From a checkpoint of a small mixture-of-experts model trained on Wikipedia.
Experts: 4 picks a token, a softmax router.
Training: 269M tokens, 8222 steps.
Below are experts of layer 4 (counted from 0) of a mixture-of-experts language model. Rows are named gate (a neuron's input weights, with its number), up (a neuron's input weights, with its number), down (a neuron's output weights, with its number) and show model dimensions 192-255. Each number is 200 + 20 x the weight over its row's rms, rounded and kept within 0 to 999.
Before each expert's rows: "comes before" lists some tokens at least twice as common just after its tokens as in all text. This comes from a sample of Wikipedia text that the model never trained on. Tokens count by the router's weight.

# expert 10
comes before: " the", " a", " to", " his", " her", " that"
gate0,192,219,179,214,171,200,195,171,171,193,183,177,195,215,165,224,186,224,205,194,201,164,212,214,182,184,210,206,182,234,192,209,202,188,195,199,211,190,168,200,220,167,199,191,193,210,208,185,225,217,205,192,177,227,206,199,211,202,199,191,180,224,241,214
up0,222,198,213,189,176,211,193,240,211,215,202,178,169,184,201,184,192,214,217,199,200,186,192,202,169,150,214,223,221,212,245,158,188,170,214,196,172,205,195,212,170,225,219,165,231,199,242,206,173,200,203,199,176,195,198,186,203,229,227,189,170,204,205,200
down0,202,216,190,203,193,158,203,203,194,184,202,197,206,181,210,195,199,199,219,176,184,162,231,224,193,238,198,195,186,203,193,251,191,202,197,219,204,209,186,221,246,228,216,169,211,222,177,179,206,221,192,200,194,194,187,203,204,184,211,202,213,200,182,213
gate1,220,231,189,214,202,185,190,229,190,179,189,186,210,164,174,207,194,197,216,187,201,206,174,196,213,197,207,164,208,141,133,212,218,203,197,178,172,192,209,201,169,198,210,233,219,188,177,221,189,174,205,231,215,206,201,197,185,193,204,196,193,218,192,226
up1,191,220,223,205,171,227,188,174,195,204,193,219,211,186,141,180,185,226,218,214,218,241,187,209,211,182,184,209,209,223,175,201,188,192,195,186,225,219,218,182,190,204,203,239,213,196,212,189,189,198,194,213,186,223,221,213,183,189,208,217,198,203,209,196
down1,206,198,199,190,228,206,189,188,188,206,227,205,196,204,189,205,208,186,223,199,230,191,202,208,209,216,206,180,177,195,185,169,232,177,241,217,203,230,232,177,205,190,211,195,208,196,197,200,195,187,187,189,204,181,215,203,205,207,209,263,208,211,173,208
gate2,189,196,205,193,182,170,218,209,220,215,168,207,235,165,229,172,174,156,225,208,178,217,205,208,178,189,211,203,211,201,212,221,192,203,181,245,181,204,193,204,208,209,195,183,206,218,210,191,211,213,192,187,167,226,198,203,208,179,200,200,203,176,183,167
up2,203,177,221,198,202,228,206,196,143,235,202,212,195,189,209,189,153,199,199,192,237,207,176,188,204,211,184,185,245,217,181,184,166,197,222,202,164,196,201,221,192,174,163,218,209,185,198,221,206,190,212,181,165,162,222,238,198,218,196,174,194,189,191,206
down2,158,191,204,212,206,179,207,196,220,195,194,188,201,172,194,200,214,187,250,211,192,223,228,214,176,222,238,191,193,188,212,199,229,227,182,193,196,202,194,220,210,167,184,206,168,208,220,201,191,201,227,182,193,185,208,189,228,180,204,228,232,165,183,193
gate3,192,184,204,196,216,172,206,156,167,204,188,206,184,169,208,201,195,216,198,190,194,195,186,177,207,199,219,222,217,189,196,186,215,229,198,181,196,190,188,189,229,205,190,196,212,216,204,231,184,176,205,206,199,202,210,173,193,214,214,211,173,203,238,210
up3,210,191,230,177,190,172,208,221,171,161,181,215,188,202,171,173,200,198,196,187,178,209,178,202,184,188,187,195,168,204,234,189,193,210,199,162,183,211,206,251,199,209,229,207,198,156,208,223,196,177,193,209,215,226,195,201,227,209,187,228,239,189,191,197
down3,196,200,206,198,197,192,188,196,210,211,177,204,216,168,231,206,206,211,209,203,215,194,174,180,203,190,222,242,204,196,199,211,171,204,240,209,185,213,208,203,208,228,203,177,211,181,184,215,177,189,195,192,211,184,173,212,205,171,227,251,199,188,187,220
gate4,206,180,225,173,244,184,219,170,157,209,212,170,169,233,203,197,197,187,208,171,191,211,187,177,197,190,171,218,217,212,185,177,196,190,195,218,208,205,184,171,220,220,234,206,236,229,198,185,225,209,215,177,205,220,200,189,204,211,202,214,219,173,210,188
up4,210,187,159,215,193,188,227,206,187,176,195,208,207,211,253,198,182,199,213,194,161,190,232,209,209,194,187,217,227,204,190,199,194,230,194,196,187,212,189,187,217,236,222,217,184,210,165,217,201,200,218,209,205,190,175,220,206,210,166,183,205,221,188,221
down4,195,167,225,215,244,184,184,208,243,224,176,201,246,234,234,193,200,190,221,204,193,203,153,168,160,210,193,208,208,209,204,203,212,201,208,183,228,188,226,182,201,174,170,178,196,203,209,210,172,198,200,173,201,223,210,196,205,211,177,153,238,176,212,193
gate5,230,213,184,208,206,227,207,205,196,198,183,205,183,207,196,147,186,200,204,206,195,222,178,203,200,210,174,196,212,193,170,196,183,188,177,186,218,219,186,212,185,194,145,201,197,198,211,216,202,209,150,168,200,196,194,210,190,199,208,187,209,208,165,181
up5,197,239,220,193,196,209,182,205,210,197,197,221,197,182,183,200,176,201,233,192,188,230,197,218,197,203,198,200,193,191,230,196,186,185,195,195,201,191,271,231,186,185,202,214,214,199,203,200,215,188,205,187,186,170,206,227,202,205,199,194,210,201,208,207
down5,206,198,192,183,190,184,219,195,194,185,224,198,196,202,207,244,209,189,197,218,181,190,184,201,176,151,166,212,209,202,181,143,217,195,189,216,165,219,168,180,215,230,193,195,224,204,193,193,210,153,207,224,191,198,201,171,212,213,218,224,213,209,196,192
gate6,183,195,214,183,204,210,238,238,191,174,208,198,181,201,248,184,190,182,200,210,180,232,207,216,196,210,217,221,185,212,199,166,198,180,170,192,188,216,192,235,187,244,234,174,190,188,180,200,189,183,227,211,188,223,200,221,212,198,196,186,167,199,215,196
up6,206,197,180,230,171,176,187,207,195,190,198,190,203,205,192,203,191,224,219,194,187,194,210,203,167,219,165,185,191,197,175,182,215,177,200,155,205,233,224,187,212,206,210,190,192,183,200,164,189,179,170,192,231,218,202,201,172,195,200,203,214,180,205,214
down6,232,203,169,223,190,185,216,193,184,184,255,176,199,157,184,216,178,209,205,205,193,203,199,185,224,193,213,196,215,186,204,219,172,204,194,206,181,160,178,216,157,221,202,194,194,167,216,242,229,216,183,218,197,217,165,178,189,174,183,235,181,186,212,212
gate7,206,203,234,218,199,239,188,188,231,199,223,190,215,217,213,208,180,208,181,217,221,211,170,179,212,190,202,193,201,218,211,199,192,165,213,209,216,204,203,218,176,231,188,212,249,211,250,206,177,207,176,209,213,214,223,221,175,203,197,178,187,196,213,223
up7,181,207,199,238,197,187,216,164,215,211,235,146,196,200,212,196,199,177,205,185,194,204,211,204,243,190,153,193,166,205,185,206,179,204,210,208,199,208,181,195,206,211,204,207,200,157,189,171,206,206,174,207,219,197,168,201,224,201,210,199,205,190,199,201
down7,179,206,186,232,210,199,185,181,195,195,227,196,253,190,216,227,208,207,201,209,217,195,220,196,187,196,223,212,200,206,184,166,194,206,194,212,206,214,198,207,205,204,226,206,252,184,199,213,217,208,214,181,149,191,214,185,212,166,226,181,212,190,259,185
gate8,202,200,192,179,188,186,167,184,230,203,217,232,214,211,187,184,154,190,187,194,200,204,190,204,216,192,148,186,208,170,176,201,216,184,205,206,188,180,205,186,181,187,167,246,186,207,207,164,201,166,237,224,200,181,182,171,225,216,183,218,169,207,191,217
up8,230,198,192,216,202,189,203,194,197,213,181,203,171,222,213,200,224,205,209,204,208,218,205,168,197,200,193,206,210,202,138,192,184,227,195,232,220,231,216,176,195,205,196,197,222,178,220,226,191,216,156,176,187,202,208,196,253,203,203,190,207,180,184,185
down8,197,195,203,205,190,182,184,172,196,195,264,196,231,196,188,194,163,182,201,200,205,174,184,175,220,210,210,201,196,196,204,192,214,211,180,209,212,191,218,202,190,212,193,190,178,234,190,203,201,189,216,197,218,190,233,191,202,191,206,197,174,201,245,202
gate9,177,209,218,219,222,222,215,221,183,198,162,191,164,206,194,222,224,205,223,200,212,188,234,203,161,205,207,199,154,209,200,231,213,206,202,209,224,194,191,221,199,173,212,195,205,212,214,170,220,197,206,203,185,230,208,202,186,168,170,194,180,212,215,165
up9,182,188,175,134,200,197,208,182,221,189,204,218,205,199,228,152,234,241,215,176,191,214,212,219,201,189,181,201,210,192,184,207,192,200,203,227,191,205,200,217,188,189,204,198,202,180,198,223,184,232,185,205,191,201,184,196,184,194,218,217,195,239,176,160
down9,193,228,208,218,225,207,201,191,196,206,198,209,180,173,189,169,159,174,222,176,188,189,184,165,199,214,199,204,182,199,204,199,202,211,196,205,199,185,230,165,170,222,180,183,199,226,201,213,201,181,219,183,220,185,213,239,208,227,205,199,208,176,196,188
gate10,210,177,168,182,181,209,217,216,169,232,205,198,179,198,141,223,192,206,209,237,199,202,197,175,196,232,228,182,164,178,217,191,230,212,205,163,243,199,196,181,217,207,231,201,171,215,180,194,199,216,197,196,216,200,214,202,210,229,197,176,215,201,194,216
up10,193,182,188,174,160,225,237,168,212,193,193,239,176,204,231,219,178,202,178,199,190,183,211,177,195,218,212,205,161,196,186,208,204,178,224,168,225,189,207,183,191,208,171,184,199,190,201,188,204,222,238,182,223,225,212,211,172,180,199,238,192,221,223,225
down10,187,181,189,182,211,190,202,201,214,198,176,221,211,218,212,216,214,163,228,222,237,205,202,217,215,201,194,193,215,224,203,208,191,221,204,215,208,229,231,209,222,181,215,243,181,219,175,190,221,203,195,191,196,221,182,213,212,192,192,173,227,160,183,205

# expert 6
comes before: "9", "0", "8", " |", "5", "7"
gate0,158,194,194,222,203,184,184,171,210,207,193,238,169,213,192,194,207,191,183,191,199,183,221,206,184,198,240,179,214,175,173,188,192,196,160,143,208,171,193,192,233,198,167,204,176,219,173,184,194,197,223,202,208,206,207,206,179,193,173,223,218,205,194,188
up0,174,210,179,219,220,182,191,163,218,197,209,198,230,231,166,180,212,193,196,189,193,187,215,194,211,175,191,241,228,226,159,190,218,209,202,201,200,217,186,145,178,207,192,173,197,230,193,173,215,196,183,222,160,161,206,193,218,215,179,218,204,199,201,239
down0,231,165,230,200,194,240,182,204,169,194,225,179,206,226,189,199,203,193,186,173,190,212,191,219,180,226,186,201,174,206,182,203,187,219,156,201,225,199,213,216,239,194,213,196,176,185,201,213,215,228,220,178,217,193,215,210,206,186,206,171,185,207,219,213
gate1,204,194,173,208,211,202,188,244,221,180,226,174,191,219,229,192,201,203,217,188,197,179,196,216,174,213,178,245,216,204,212,210,212,202,199,210,172,186,225,206,171,197,238,192,178,186,185,181,215,222,219,205,205,162,187,183,199,205,210,207,238,188,182,143
up1,174,187,233,174,220,219,161,215,180,206,208,227,180,180,215,188,172,229,179,208,214,219,188,203,162,193,210,174,227,170,207,218,228,195,191,178,210,207,167,199,211,193,201,183,197,200,193,162,201,193,189,220,201,205,191,214,203,209,201,181,191,211,202,175
down1,124,170,223,189,215,208,209,204,235,197,171,191,192,209,191,215,217,186,192,200,184,177,185,181,199,209,211,174,206,221,190,108,230,202,205,214,202,212,210,186,164,201,195,206,191,175,238,207,205,213,182,210,214,218,178,235,173,205,182,231,195,215,171,227
gate2,231,209,173,215,178,213,204,206,220,189,227,212,190,218,227,185,223,163,173,215,221,231,196,237,202,183,214,166,233,233,190,197,230,212,219,207,219,180,212,243,182,229,229,175,202,186,206,212,171,219,199,217,205,198,210,163,202,182,181,251,199,208,203,224
up2,186,222,241,226,205,181,193,200,181,200,196,225,193,198,236,268,216,188,176,188,228,196,201,217,194,203,200,173,230,205,218,165,220,191,225,208,174,209,201,231,217,168,218,187,205,204,193,177,163,194,217,210,189,215,205,156,191,198,195,221,241,188,190,179
down2,213,172,241,185,172,208,191,200,171,236,228,191,180,149,214,241,186,189,180,198,226,258,190,200,187,192,184,230,197,196,196,222,162,200,190,172,222,193,202,207,201,196,206,168,171,185,165,180,210,194,210,193,199,239,209,229,202,193,241,174,218,208,196,219
gate3,186,196,212,210,188,211,199,217,154,199,171,218,177,193,225,194,178,211,201,176,194,161,200,195,182,181,202,223,184,190,202,199,186,209,237,225,205,185,224,178,197,200,242,173,222,179,229,205,206,185,216,194,183,196,206,204,198,175,195,182,242,183,188,203
up3,232,181,170,193,194,227,225,212,176,199,190,200,181,192,210,187,200,189,198,205,172,183,205,216,196,168,183,180,178,186,197,242,159,188,192,194,219,198,177,170,193,209,178,187,177,178,197,196,149,207,199,230,194,190,197,203,193,214,195,213,221,185,183,216
down3,207,191,208,238,198,171,215,180,228,192,191,194,223,223,192,234,218,170,208,195,185,226,227,213,162,226,180,245,180,185,213,183,243,214,168,199,203,213,204,190,192,188,213,227,160,206,211,176,210,199,215,200,198,234,209,180,207,230,204,195,196,235,220,226
gate4,198,198,176,230,198,209,174,186,201,200,203,209,181,217,162,183,187,222,189,192,213,204,224,236,162,201,164,183,148,182,213,223,200,202,207,208,201,182,183,235,172,207,206,224,207,170,226,177,187,193,141,199,209,199,195,205,213,185,196,192,180,197,199,198
up4,185,188,222,191,179,175,220,156,193,206,217,223,218,213,183,170,170,221,210,183,203,207,187,196,187,193,164,235,200,226,223,212,214,211,206,240,159,211,194,219,211,195,145,184,200,205,205,200,200,204,228,187,210,198,213,202,194,183,183,204,213,212,204,173
down4,177,214,208,201,205,206,204,184,229,224,230,200,191,180,203,188,200,189,216,193,191,213,192,236,216,256,196,192,209,223,169,191,190,215,216,215,188,205,203,186,164,184,229,177,195,193,201,175,238,173,188,199,177,216,144,193,191,219,214,175,145,169,216,206
gate5,198,209,192,192,202,174,203,202,205,188,193,184,179,200,158,151,175,189,191,205,170,206,219,192,138,171,201,208,232,235,155,192,186,208,216,214,183,210,188,198,196,214,153,227,183,178,197,213,218,200,202,190,194,181,198,231,198,201,194,202,199,228,191,195
up5,184,177,208,209,189,208,224,187,209,191,220,207,186,215,181,208,164,207,219,216,210,209,185,212,228,199,176,204,168,198,193,191,180,202,219,165,210,184,169,171,211,197,227,223,187,224,243,162,184,207,221,174,195,193,203,209,174,184,186,193,216,186,187,196
down5,189,219,200,205,198,231,213,174,209,193,220,196,211,209,213,192,199,203,196,162,185,192,168,189,215,163,200,185,225,192,190,197,206,185,244,205,161,200,214,190,179,192,198,192,219,201,217,205,214,190,208,213,205,176,166,199,181,209,211,229,197,215,241,189
gate6,192,215,196,198,226,185,226,220,216,221,195,211,182,207,220,198,246,180,203,173,244,212,171,199,204,186,158,196,220,219,265,216,228,178,170,215,212,211,195,167,201,213,210,197,177,192,181,249,203,206,156,209,199,205,195,235,194,181,196,197,210,244,173,184
up6,215,180,196,219,205,212,192,172,162,187,185,232,239,219,249,231,200,188,240,171,183,188,180,202,196,196,166,176,137,220,221,205,199,215,225,243,206,176,235,188,194,201,232,208,186,189,214,192,212,209,178,212,184,187,195,204,219,209,192,206,195,177,209,197
down6,212,196,184,173,225,164,187,223,184,184,215,199,216,190,232,206,186,210,220,206,187,200,228,244,208,210,249,219,242,240,192,211,228,190,213,207,219,197,183,219,185,214,232,181,224,194,201,196,184,143,212,222,186,211,200,211,256,182,204,211,236,194,157,208
gate7,188,170,138,205,225,223,175,219,213,205,198,207,186,203,202,230,201,196,182,206,197,209,205,179,177,239,194,206,210,169,222,188,228,215,159,199,218,201,175,205,191,172,258,217,217,199,223,238,205,210,182,205,187,195,208,173,201,204,213,183,173,184,203,215
up7,191,197,174,164,179,201,215,200,204,194,206,244,205,208,282,212,195,212,239,200,226,207,206,213,236,197,156,220,242,177,229,210,217,213,197,200,222,178,185,191,178,181,203,184,202,174,200,203,173,176,208,187,181,179,205,217,214,166,190,183,211,215,221,166
down7,169,211,212,224,267,225,194,230,203,182,206,192,220,190,206,181,182,213,222,206,185,200,209,200,207,191,176,158,174,216,216,220,187,190,215,197,234,180,197,185,205,209,217,208,167,191,211,229,235,190,190,227,204,179,194,186,219,188,206,212,162,199,210,239
gate8,173,195,202,213,173,198,173,179,174,193,213,210,208,198,208,196,192,205,262,170,195,200,190,210,221,206,155,208,189,221,213,172,178,219,231,232,177,199,224,228,174,178,215,212,159,179,233,211,189,185,210,185,173,207,173,204,220,220,259,216,200,200,197,199
up8,194,180,225,197,237,207,209,187,214,210,216,242,207,205,205,211,228,174,188,189,229,210,193,205,215,209,190,203,167,186,195,207,209,199,194,222,191,194,210,183,228,196,172,196,207,231,180,214,185,189,165,210,215,191,211,190,170,208,209,227,187,205,215,192
down8,184,185,210,200,197,204,175,169,241,189,188,193,149,213,196,205,213,172,178,174,195,164,210,202,167,246,164,194,212,221,224,244,233,197,197,197,193,205,226,192,223,171,235,181,170,185,194,216,183,206,201,215,200,240,227,209,220,193,201,184,164,161,174,192
gate9,194,200,207,203,184,190,176,207,238,203,198,180,219,203,189,178,183,207,178,198,225,192,206,205,185,198,191,188,187,188,139,212,204,210,188,220,193,239,216,184,226,210,194,189,194,203,166,192,207,202,220,201,187,176,220,184,233,191,195,207,188,177,234,163
up9,186,208,210,216,207,211,219,206,210,183,221,219,202,230,181,197,189,217,200,201,214,198,224,197,181,208,200,186,171,191,209,197,222,202,230,200,182,183,180,147,193,220,216,187,227,196,263,244,198,194,186,209,214,213,207,216,208,206,222,185,180,212,214,194
down9,218,223,203,177,221,202,187,219,207,196,217,202,247,168,165,218,249,188,194,183,216,186,192,184,206,249,195,200,200,197,194,217,215,178,217,202,216,189,181,197,161,207,201,236,220,183,178,206,201,186,182,214,197,170,245,214,204,208,202,246,184,197,191,215
gate10,198,206,214,169,160,186,186,248,186,183,234,192,197,208,213,230,174,195,228,208,185,186,183,198,217,190,215,218,128,207,169,216,157,206,213,250,235,210,243,166,208,203,201,166,222,182,183,214,205,188,166,208,178,192,224,199,218,188,175,217,225,173,198,182
up10,199,185,162,210,206,198,177,178,187,195,216,209,211,210,189,217,220,224,200,200,193,237,176,165,204,197,174,240,205,197,290,177,235,194,186,201,202,185,199,182,220,213,192,230,181,196,163,213,188,197,204,201,213,176,197,180,200,193,192,189,190,164,218,157
down10,226,209,180,214,212,196,191,190,234,222,204,194,211,188,206,203,209,189,166,213,205,201,223,220,207,230,216,236,208,189,171,145,219,163,192,218,221,195,192,181,212,172,223,182,187,232,215,208,232,208,191,211,212,206,180,204,213,225,178,204,216,187,162,197

# expert 29
comes before: " ", " the", " and", " a", " which", " he"
gate0,200,233,174,211,157,180,192,205,216,199,206,207,185,235,187,235,186,232,190,233,192,200,210,208,213,168,198,223,231,216,177,193,214,194,223,189,197,187,239,190,189,196,188,194,244,181,255,238,154,209,236,209,225,219,209,202,201,192,202,193,186,177,200,190
up0,213,199,214,229,210,208,224,220,202,188,195,226,172,193,176,202,210,242,213,201,208,201,251,199,218,207,210,208,209,189,196,182,216,160,192,208,207,227,177,202,221,172,192,226,172,199,229,184,181,193,216,189,201,209,210,224,208,196,188,219,196,196,188,182
down0,180,194,191,193,205,179,201,222,203,215,186,190,195,229,202,170,175,187,201,215,179,233,217,192,171,216,176,188,214,198,197,141,249,197,208,212,203,208,182,218,219,212,203,210,236,185,190,190,234,233,209,212,194,184,192,209,219,201,217,223,179,213,195,236
gate1,196,200,190,185,219,222,192,195,240,212,213,244,206,205,197,227,208,177,193,196,209,181,197,202,208,227,209,186,193,197,240,197,200,218,180,158,206,189,181,222,187,209,173,199,210,178,164,191,197,216,202,219,258,189,217,199,202,180,212,196,204,184,205,193
up1,176,190,194,178,183,224,189,209,214,184,209,223,171,193,202,219,208,214,184,208,200,214,214,233,206,236,212,234,251,216,240,203,207,203,198,184,182,220,202,219,186,205,249,229,235,188,237,186,183,223,186,202,191,208,210,221,209,205,181,210,185,236,224,167
down1,245,194,233,206,182,194,195,193,173,203,181,199,194,226,175,208,196,197,176,204,183,204,196,200,192,181,230,195,203,180,227,213,216,209,208,199,175,216,213,191,217,209,225,176,177,224,172,245,219,199,217,195,194,204,207,188,188,189,190,176,228,195,243,213
gate2,205,201,188,195,186,192,189,167,205,197,220,198,182,210,224,175,150,193,155,218,197,191,195,199,236,209,196,190,177,200,164,226,198,199,214,175,191,215,173,189,206,206,226,204,170,221,211,182,155,217,187,187,167,197,217,188,196,241,207,209,218,219,195,212
up2,189,205,180,204,219,225,221,199,174,189,227,209,211,188,224,209,189,186,187,237,196,211,191,212,213,195,253,176,199,200,228,184,201,227,195,183,220,192,192,248,204,200,211,181,196,204,192,163,202,216,199,194,165,225,189,211,209,251,219,213,256,146,195,182
down2,171,179,197,214,233,176,199,204,166,207,206,212,208,207,202,195,200,178,208,184,206,208,215,198,215,223,163,186,176,175,196,181,220,172,212,198,203,177,188,198,192,207,204,229,169,208,206,209,193,203,173,217,222,222,221,190,197,218,194,208,142,211,245,193
gate3,222,203,205,138,186,204,219,197,200,185,193,192,235,164,152,183,169,225,222,211,231,208,203,218,208,224,189,228,172,201,200,153,210,188,204,234,189,201,196,169,183,187,221,190,236,172,200,220,218,198,238,202,203,202,183,192,212,208,223,198,226,179,214,182
up3,218,232,219,195,203,192,239,187,174,216,199,177,163,191,188,191,177,219,215,210,191,203,182,192,219,212,195,205,203,185,213,218,200,221,224,188,183,225,187,211,213,196,220,201,187,169,167,204,240,179,233,199,202,208,196,187,212,220,215,163,195,182,199,200
down3,227,222,228,197,205,232,217,196,194,211,192,201,204,197,217,147,220,208,209,191,204,213,237,199,201,193,218,187,214,219,212,215,170,204,206,221,199,212,190,214,195,174,192,171,192,174,187,172,202,170,192,138,221,195,177,172,226,183,173,231,233,229,207,215
gate4,177,202,166,207,185,215,211,206,216,179,183,193,184,217,189,213,229,159,188,206,193,210,205,193,230,207,196,210,184,212,230,217,215,258,209,166,199,222,212,199,214,186,175,179,153,153,179,193,227,222,220,183,251,184,213,212,173,204,161,201,186,178,197,247
up4,200,206,215,180,212,202,180,239,189,182,163,211,212,209,150,215,183,221,210,232,214,208,230,184,202,174,192,192,221,199,197,167,213,207,179,204,205,205,197,233,209,186,208,208,194,237,168,212,205,214,225,173,220,220,200,186,194,186,214,186,214,210,181,180
down4,213,200,208,190,216,195,207,185,175,199,231,188,178,197,180,212,190,180,186,200,205,228,189,209,217,208,193,202,195,204,208,218,198,185,209,215,183,190,204,186,169,198,188,216,212,232,187,192,198,178,186,243,197,214,250,190,185,172,212,196,170,216,248,204
gate5,213,198,179,240,189,205,260,153,241,211,170,221,162,209,234,201,191,185,195,227,179,209,179,189,171,240,215,231,200,219,206,216,197,183,207,216,220,188,193,173,191,187,266,177,200,198,240,207,221,223,228,203,195,182,220,197,234,187,198,230,201,172,179,208
up5,199,192,209,176,210,187,199,198,193,166,148,190,190,222,201,200,249,217,201,209,201,203,222,208,189,192,178,203,179,212,200,201,218,192,196,170,192,186,197,191,209,208,178,201,168,195,246,185,213,238,191,194,199,174,215,224,199,177,197,212,219,211,170,209
down5,209,155,220,174,160,207,177,202,204,212,191,214,163,217,189,178,205,229,206,205,183,179,179,185,165,189,203,199,212,185,216,205,165,227,219,197,174,205,207,179,193,233,236,216,224,187,191,187,201,198,210,202,189,223,211,184,206,198,203,208,170,191,229,188
gate6,210,231,178,197,225,229,210,180,179,207,231,198,185,200,152,218,224,206,223,228,197,205,188,185,249,167,208,143,236,196,231,157,241,194,192,230,223,207,212,204,209,204,236,197,169,237,175,210,209,234,213,222,185,201,185,228,210,206,201,191,208,206,197,217
up6,161,207,200,155,202,180,191,245,226,176,197,210,233,176,214,190,182,226,186,170,224,220,173,211,207,188,231,219,199,195,224,197,207,191,158,215,171,208,220,192,218,207,217,209,205,225,212,193,226,201,177,211,189,177,198,206,181,200,187,180,179,167,237,190
down6,159,215,195,223,215,172,187,240,176,185,207,192,154,238,227,183,219,207,190,233,206,229,206,231,182,212,199,206,223,197,179,232,205,212,181,189,215,178,216,207,167,148,183,177,180,224,198,206,173,191,197,219,217,193,207,179,212,186,166,179,232,178,193,213
gate7,223,192,214,169,190,177,166,221,221,204,188,197,244,209,146,193,182,166,194,186,217,163,217,204,207,262,204,177,176,172,221,209,197,178,176,206,215,201,187,171,179,192,172,191,225,216,201,223,217,179,197,207,197,188,225,187,172,201,193,171,183,192,225,215
up7,195,180,218,198,164,180,203,231,212,208,189,178,240,180,197,178,176,212,215,222,170,177,202,195,159,202,220,182,187,184,241,212,194,208,176,188,187,186,184,198,166,210,155,172,218,186,207,202,195,222,204,180,187,187,201,237,202,198,216,194,193,226,201,212
down7,146,213,158,192,210,209,200,188,218,226,181,199,168,212,235,209,175,214,216,220,216,216,196,193,196,157,199,225,215,213,210,251,216,196,186,184,167,213,184,197,212,197,206,218,192,204,224,199,201,189,192,193,198,200,225,192,193,184,199,198,201,219,160,217
gate8,207,186,207,222,201,184,196,249,187,192,192,216,191,221,201,166,189,218,175,173,180,206,178,173,175,216,200,192,218,209,217,184,191,183,173,201,223,203,224,182,209,192,181,220,202,213,179,186,181,212,210,187,204,211,159,176,201,191,197,227,210,173,180,196
up8,197,228,206,198,155,190,194,212,181,192,210,158,174,202,159,178,223,194,212,193,233,227,206,221,226,183,177,192,179,199,192,197,184,214,236,218,198,199,199,246,199,203,200,203,197,201,183,188,170,188,185,184,226,208,210,200,205,189,208,206,183,214,178,190
down8,226,191,207,196,166,200,207,184,226,213,182,209,238,158,240,177,207,174,198,203,199,178,203,180,179,205,218,192,211,187,189,265,227,180,226,236,166,202,208,215,235,239,183,201,181,201,187,164,207,188,201,219,208,203,206,184,202,171,221,195,187,212,201,183
gate9,178,197,211,203,189,205,196,195,214,201,202,180,196,192,152,171,228,202,208,222,218,212,189,207,209,209,191,209,175,182,177,219,208,179,199,190,215,216,168,182,194,195,154,223,203,173,199,197,201,181,200,201,203,215,201,213,190,229,199,212,192,233,184,209
up9,176,194,189,226,164,181,239,221,202,209,203,170,220,190,208,222,195,216,195,193,184,185,224,208,222,201,181,217,210,223,183,224,180,212,200,175,183,202,210,156,218,218,219,221,238,176,251,202,223,187,191,197,184,177,208,192,220,185,211,202,211,180,215,207
down9,184,221,196,195,228,197,188,195,189,214,249,213,214,218,179,179,202,171,198,178,206,180,192,212,199,223,191,195,217,191,199,218,215,197,187,213,217,195,180,219,208,208,190,216,185,186,183,188,195,198,208,159,170,208,173,214,189,200,201,195,115,192,197,213
gate10,201,195,193,212,188,174,179,223,178,223,202,207,191,206,185,232,222,212,206,170,199,205,233,180,177,199,170,203,190,186,170,173,209,188,200,203,175,221,218,180,201,197,213,201,202,189,190,212,211,200,194,220,181,206,204,167,177,171,192,189,225,202,206,204
up10,228,179,202,211,221,198,199,217,192,198,194,193,210,183,193,187,216,182,186,201,171,217,186,239,210,211,210,202,214,197,234,184,204,190,180,194,186,205,210,174,220,209,169,211,183,178,197,171,191,183,210,207,231,210,194,169,217,201,185,190,184,209,211,172
down10,157,207,193,180,196,195,221,213,187,184,230,179,171,184,215,179,194,196,219,198,215,220,205,218,180,147,192,214,202,207,181,187,182,210,218,194,188,212,194,220,239,172,203,199,212,178,195,168,205,221,211,175,173,224,214,198,187,185,203,195,178,182,194,182